python train.py --d_shared_expert=128 --moe_layers=[1, 3, 5, 7] --normalize_top_k=true --balance_loss=0.00758 --vocab_size=16384 --lr=0.00103 --beta2=0.95
Below are experts of layer 3 (counted from 0) of a mixture-of-experts language model. Rows are named router (the router's row for the expert) and show model dimensions 0-191. Each number is 200 + 40 x the weight over its row's rms, rounded and kept within 0 to 999.
Before each expert's rows: "mostly gets" lists some tokens that are sent to it at least half of the time. This comes from a sample of Wikipedia text that the model never trained on.

# expert 29
mostly gets: " including", " include", "AR", " just", " includes", " CA"
router,189,203,186,218,185,237,182,155,204,190,321,264,269,204,167,273,269,193,186,171,201,164,188,236,140,209,254,156,199,220,199,150,149,210,170,227,154,204,213,150,182,216,165,258,226,245,204,214,238,204,141,217,217,221,177,215,140,153,238,125,166,224,151,136,194,148,98,170,111,214,161,178,260,182,165,155,222,203,221,125,232,206,173,178,256,166,204,112,166,163,202,217,219,160,219,137,237,167,153,163,242,182,189,237,240,207,173,145,162,253,249,206,209,265,147,221,263,247,155,186,180,171,211,207,143,251,146,227,188,165,205,273,153,230,190,228,185,205,191,201,184,248,217,226,257,252,132,250,170,182,224,188,265,256,172,237,236,262,266,254,177,227,218,165,195,194,180,265,233,215,219,231,268,243,200,170,183,227,183,117,134,218,173,132,178,249,239,246,225,164,237,227

# expert 76
mostly gets: ".", ").", "\".", " .", ".\"", " He"
router,187,185,157,227,137,189,207,187,138,161,197,264,265,189,177,230,243,199,167,229,237,175,178,252,181,235,254,161,135,218,232,184,176,209,199,239,161,181,220,144,181,207,192,255,204,251,176,237,204,132,194,203,222,237,189,240,160,189,198,140,154,236,151,163,196,210,124,170,181,226,152,155,211,189,180,165,229,202,224,173,236,165,130,179,278,167,147,150,137,197,237,244,225,164,219,159,223,180,247,161,296,173,205,182,223,226,224,160,167,226,188,281,243,260,190,252,214,210,192,183,175,146,232,157,138,246,160,208,161,204,226,229,136,285,258,240,240,273,132,238,119,193,225,160,251,240,230,228,179,185,206,260,236,247,124,235,255,229,243,257,185,248,190,167,216,240,169,253,270,228,206,238,200,214,246,131,120,237,137,177,164,228,175,124,218,248,250,251,236,222,260,236

# expert 53
mostly gets: "==\n", "==\n\n", "===\n", " ==\n", "===\n\n", " ==\n\n"
router,201,187,163,233,137,194,214,128,170,159,215,244,265,200,194,272,234,165,181,208,278,178,144,247,141,230,255,152,136,189,272,190,141,208,141,235,159,180,211,154,177,211,158,260,207,275,197,241,209,172,172,223,217,236,240,210,187,186,239,133,165,218,155,165,194,187,174,145,146,233,165,180,232,178,155,177,259,249,233,137,271,170,108,190,212,135,202,156,176,142,229,271,235,198,243,180,230,155,257,152,234,160,140,251,215,229,249,155,139,213,244,274,204,247,149,237,238,192,142,180,214,169,255,162,171,300,171,232,170,163,241,220,192,202,183,250,194,243,151,221,190,244,255,252,256,227,191,208,185,169,262,237,260,275,163,229,253,201,212,236,189,214,238,161,224,202,162,245,206,189,175,195,204,202,256,186,161,214,171,155,184,235,142,182,139,220,251,258,256,176,234,226

# expert 77
mostly gets: "(", " [", " \\", "\\", "_", "{"
router,190,192,135,223,195,237,138,159,171,159,208,257,271,246,168,237,279,191,173,190,187,144,121,224,207,245,253,194,190,261,190,152,141,227,162,219,151,191,259,176,170,203,200,264,248,248,209,262,235,179,163,235,213,232,196,232,93,187,205,116,173,215,149,172,209,166,115,181,153,199,149,142,214,158,210,154,253,236,247,155,219,216,167,142,199,181,173,141,178,123,242,235,189,180,259,166,204,166,219,131,240,152,213,241,214,234,265,159,187,189,247,234,251,257,128,235,198,220,158,163,181,182,220,183,203,244,153,246,157,163,223,236,166,212,194,209,202,271,192,218,163,237,191,204,241,267,180,224,165,149,190,289,242,227,150,295,252,251,216,245,181,236,204,187,222,217,181,236,228,205,206,215,194,240,232,167,164,246,126,126,164,192,171,192,148,257,209,204,264,148,236,214

# expert 64
mostly gets: " several", " various", " these", " many", " numerous", " These"
router,127,167,145,251,153,235,192,147,174,195,246,237,231,207,159,243,210,191,174,253,238,189,145,211,162,240,178,159,165,265,256,182,212,212,174,233,159,178,175,154,176,209,138,293,242,230,159,230,174,176,140,287,209,222,236,215,175,141,230,149,166,212,173,160,222,149,120,112,187,208,160,204,262,145,168,166,191,210,174,172,190,152,210,163,233,159,162,125,171,158,228,247,228,184,199,145,255,163,186,210,253,161,176,223,219,227,242,164,161,230,205,243,235,237,154,230,263,234,143,132,163,148,237,154,121,265,123,212,189,159,258,202,176,222,197,180,176,256,158,164,155,229,245,273,228,274,173,209,133,181,228,272,222,205,189,215,269,242,269,220,175,225,228,199,249,232,163,218,220,214,184,229,225,265,244,172,215,249,191,148,147,214,174,192,160,264,231,208,250,192,172,247

# expert 71
mostly gets: "In", " more", " some", " most", " due", " much"
router,191,167,126,253,177,255,163,116,137,202,234,195,238,209,145,254,222,171,197,155,221,147,133,251,155,245,198,157,189,236,230,178,192,209,171,194,196,167,277,141,178,224,191,210,239,205,149,209,214,180,118,244,221,199,256,207,167,179,234,148,155,193,148,179,215,182,145,118,176,229,166,124,246,183,153,184,245,208,240,186,171,157,126,131,236,173,169,171,169,147,205,235,251,193,209,188,229,170,195,134,277,166,197,277,217,204,255,170,155,248,218,250,225,229,167,199,228,252,168,150,154,205,264,205,170,265,168,260,173,176,198,220,146,243,207,229,246,262,183,237,186,229,241,250,241,217,181,236,187,190,240,284,268,248,197,251,201,213,230,262,179,228,252,150,219,199,172,282,238,210,213,229,229,197,217,180,173,212,145,161,149,253,167,156,185,255,259,250,283,185,269,241

# expert 73
mostly gets: "″N", "′", " born", " Born", "born", " Coordinates"
router,152,140,172,216,160,228,117,175,172,169,256,234,294,234,179,246,243,154,188,191,262,155,163,212,170,273,215,119,158,211,242,207,160,220,179,229,158,182,236,169,201,239,173,229,217,217,178,264,224,149,192,218,248,243,197,204,134,196,193,187,153,236,175,114,213,169,187,154,153,205,168,167,184,185,167,158,258,238,265,187,278,157,184,194,273,182,195,165,133,128,227,199,214,165,252,184,236,158,217,158,227,192,213,246,212,237,279,177,181,294,233,269,230,214,180,237,234,227,154,163,193,182,271,179,167,226,151,225,191,135,217,221,198,209,216,248,238,231,156,248,162,247,221,214,254,215,186,241,202,159,234,230,218,221,167,231,259,235,263,232,154,249,198,152,233,205,196,255,253,205,232,212,215,256,218,179,154,268,162,159,135,280,177,163,163,243,266,265,232,151,271,233

# expert 19
mostly gets: " Animalia", " Insecta", "American", " Arthropoda", " vocals", " beetle"
router,185,149,142,207,165,233,166,117,144,159,237,265,198,208,156,247,228,172,171,207,228,184,163,223,179,240,251,167,173,250,216,145,158,191,136,217,156,207,194,137,133,230,184,295,207,221,146,197,221,166,167,224,247,254,241,221,194,175,229,205,187,222,138,148,193,158,197,153,190,235,151,202,245,181,165,173,227,217,235,141,261,160,172,182,253,119,193,176,159,158,209,222,277,205,230,174,269,165,204,182,266,148,207,233,240,188,246,147,189,253,213,222,185,234,191,217,228,204,164,114,232,140,216,153,91,285,183,220,215,169,246,237,174,221,198,210,219,226,101,191,167,216,207,224,245,245,203,216,147,177,269,220,253,202,148,213,244,211,262,230,139,230,244,188,231,267,162,196,259,243,194,244,226,198,229,108,199,239,152,138,175,203,188,185,160,269,251,229,259,180,196,258

# expert 75
mostly gets: " de", " la", " des", "é", " et", " der"
router,163,202,202,223,202,214,215,183,199,164,236,198,217,221,114,264,206,144,201,228,201,188,188,252,199,244,221,189,129,212,201,195,177,188,182,251,211,208,213,151,166,246,188,293,240,209,145,235,226,187,185,191,268,219,210,193,190,232,230,192,142,224,151,177,201,158,186,145,193,244,135,168,224,177,137,167,259,209,235,98,235,194,102,202,217,163,172,153,125,171,225,246,202,145,260,138,279,162,192,197,236,149,214,202,255,247,253,149,170,289,223,229,253,204,167,293,237,215,159,185,173,144,284,207,177,226,184,257,121,172,261,225,161,252,208,275,231,257,165,192,129,217,212,222,234,261,128,232,172,170,242,246,208,266,139,235,209,255,270,204,186,197,217,151,204,218,214,186,224,207,179,227,212,249,220,134,167,227,110,168,192,191,168,206,144,238,205,252,216,185,251,218

# expert 66
mostly gets: "th", "nd", " —", "rd", " first", " –"
router,173,159,164,265,164,182,149,157,138,181,234,225,235,246,154,262,243,201,194,214,208,151,163,244,164,239,231,177,186,215,182,183,193,246,198,207,166,186,225,169,161,222,215,288,230,305,185,241,202,169,120,240,217,290,195,224,177,195,181,162,170,240,120,160,213,177,195,144,159,195,213,169,225,197,192,149,210,248,291,121,212,184,162,169,275,168,201,143,221,169,266,203,231,164,228,171,223,211,231,135,235,182,212,201,227,256,207,153,165,260,269,227,252,262,137,229,261,243,126,185,205,206,218,145,146,231,151,236,132,127,227,259,160,253,199,257,211,219,158,242,166,226,203,225,272,233,155,206,155,160,215,232,245,210,167,204,240,228,237,258,175,242,231,137,226,198,178,216,230,229,145,192,217,228,259,174,129,242,176,138,165,211,169,192,188,255,194,224,237,140,255,241

# expert 78
mostly gets: " he", " they", " she", " They", " He", "He"
router,195,167,165,268,151,234,186,139,194,166,256,220,241,229,173,217,230,174,171,207,184,111,203,234,169,226,240,143,165,266,240,216,146,229,135,209,169,179,254,140,182,196,145,255,228,238,190,231,267,167,142,173,226,229,209,180,201,152,194,169,186,237,129,168,229,140,146,197,177,224,126,129,190,178,154,130,263,234,213,156,263,176,157,179,235,188,162,131,201,130,223,261,235,190,222,175,232,173,216,196,236,193,202,228,261,228,225,140,161,253,272,257,200,228,157,246,211,229,178,187,213,175,242,158,131,256,172,224,178,211,214,227,134,229,232,225,236,235,184,207,158,221,222,259,264,246,173,256,185,149,264,179,235,243,121,250,193,240,231,244,132,252,194,161,226,204,151,240,224,203,148,234,270,227,254,172,110,217,184,175,152,249,194,175,177,228,261,267,217,190,220,244

# expert 2
mostly gets: " members", " women", " films", " others", " men", " areas"
router,140,212,124,258,178,218,164,168,164,177,230,237,230,208,153,243,225,196,185,226,217,205,153,221,181,262,242,202,178,218,234,162,140,172,150,222,145,121,203,163,151,197,132,250,228,215,189,235,215,162,156,210,214,221,220,243,171,169,221,152,172,237,139,194,211,179,127,111,171,240,153,178,258,120,153,139,252,234,240,126,214,200,173,128,236,122,158,160,152,184,192,225,222,217,214,127,196,129,229,207,229,158,194,249,219,225,224,199,174,263,247,290,198,223,155,274,250,218,148,205,193,149,291,152,179,257,128,271,168,119,245,265,191,218,201,202,252,264,171,198,151,247,185,228,215,200,192,210,141,172,208,212,235,223,157,209,244,209,242,227,197,197,253,161,243,230,165,204,226,255,200,225,215,242,188,196,158,211,189,158,207,205,185,133,184,278,238,232,253,202,196,275

# expert 65
mostly gets: "°W", " Apps", "/sq", "°N", " UTC", " in"
router,199,137,161,226,170,188,199,164,207,139,238,206,277,229,196,243,218,184,191,203,263,162,203,267,181,232,255,171,186,206,219,197,170,213,140,236,192,186,234,173,184,204,192,252,221,229,143,210,265,152,182,221,243,257,235,229,182,180,249,189,179,226,120,154,174,134,154,137,176,240,191,210,213,198,176,175,261,235,245,84,253,142,116,175,211,137,158,184,190,142,227,182,265,188,239,176,242,188,197,165,263,148,204,213,262,219,259,195,187,302,207,224,199,268,180,238,222,193,142,196,143,215,234,166,131,239,154,202,171,155,218,198,144,247,201,253,250,211,122,208,171,240,210,212,214,255,144,269,162,192,257,218,254,221,148,226,223,227,264,266,141,256,251,161,226,225,180,217,197,229,210,207,228,238,249,151,175,227,161,138,154,228,186,199,156,246,225,259,260,178,264,254

# expert 72
mostly gets: " Royal", " National", " Foreign", " People's", " Civil", " Supreme"
router,171,177,217,261,199,240,173,199,139,145,260,198,226,233,180,233,221,169,146,243,207,176,164,242,227,250,213,180,191,259,215,169,182,236,154,241,167,132,233,176,164,248,178,243,271,217,174,218,231,131,185,241,209,212,239,248,155,170,203,178,156,224,150,163,201,155,201,156,183,203,214,203,212,165,184,166,184,240,255,145,220,136,172,151,225,118,176,171,157,163,274,228,235,217,245,159,283,179,220,175,270,151,172,214,219,244,197,188,140,258,259,229,235,281,186,228,278,202,183,169,164,158,225,183,102,241,172,215,149,193,248,276,173,244,234,212,184,230,144,232,160,239,254,221,236,275,196,237,191,138,275,237,225,258,170,239,241,249,220,216,165,218,231,141,230,206,194,243,271,243,169,243,217,234,230,143,210,252,173,146,172,185,146,200,173,225,228,272,291,172,262,225

# expert 69
mostly gets: "aj", "iy", " Mah", " Ash", "ak", " Ak"
router,164,206,176,262,193,223,197,189,197,200,209,217,236,253,200,235,261,167,163,158,276,160,169,272,181,227,258,193,170,180,221,172,156,245,179,219,199,132,279,155,177,206,207,218,201,238,167,258,249,202,125,222,244,244,243,261,197,198,203,157,170,260,155,172,219,187,205,158,146,187,164,149,231,162,188,184,216,233,202,156,222,184,122,178,214,95,174,183,142,184,237,248,267,192,278,170,220,161,210,159,245,185,216,266,257,184,223,204,150,314,249,209,247,199,164,238,238,201,162,143,193,201,289,124,174,208,208,283,157,172,244,274,184,191,218,216,205,233,113,240,169,278,216,199,229,229,179,216,196,163,238,214,236,207,157,266,222,212,306,227,167,240,212,195,210,223,151,234,261,204,218,232,214,231,235,191,197,208,110,149,151,256,154,189,196,210,212,270,209,143,229,201

# expert 67
mostly gets: " had", " been", " have", " has", " were", " be"
router,180,187,169,258,175,257,155,138,204,168,213,198,206,201,159,221,245,167,201,250,191,143,127,223,165,268,251,156,183,203,224,152,179,239,138,229,184,209,239,184,164,208,197,226,230,247,217,251,269,195,173,217,195,249,204,279,153,147,220,147,168,223,169,179,204,153,121,184,140,251,130,149,192,153,208,174,293,222,201,175,280,198,161,109,272,179,222,151,126,151,214,247,212,162,270,202,232,136,201,167,222,186,163,236,243,245,254,196,147,236,229,264,228,223,219,196,225,214,195,183,167,168,235,157,143,270,199,241,183,151,227,249,184,191,215,181,240,239,188,242,168,241,220,224,301,192,203,257,134,196,181,221,235,215,146,238,185,232,280,214,123,205,224,130,256,216,200,234,207,220,170,227,239,219,199,150,148,240,121,201,182,261,190,183,178,269,229,227,235,192,239,258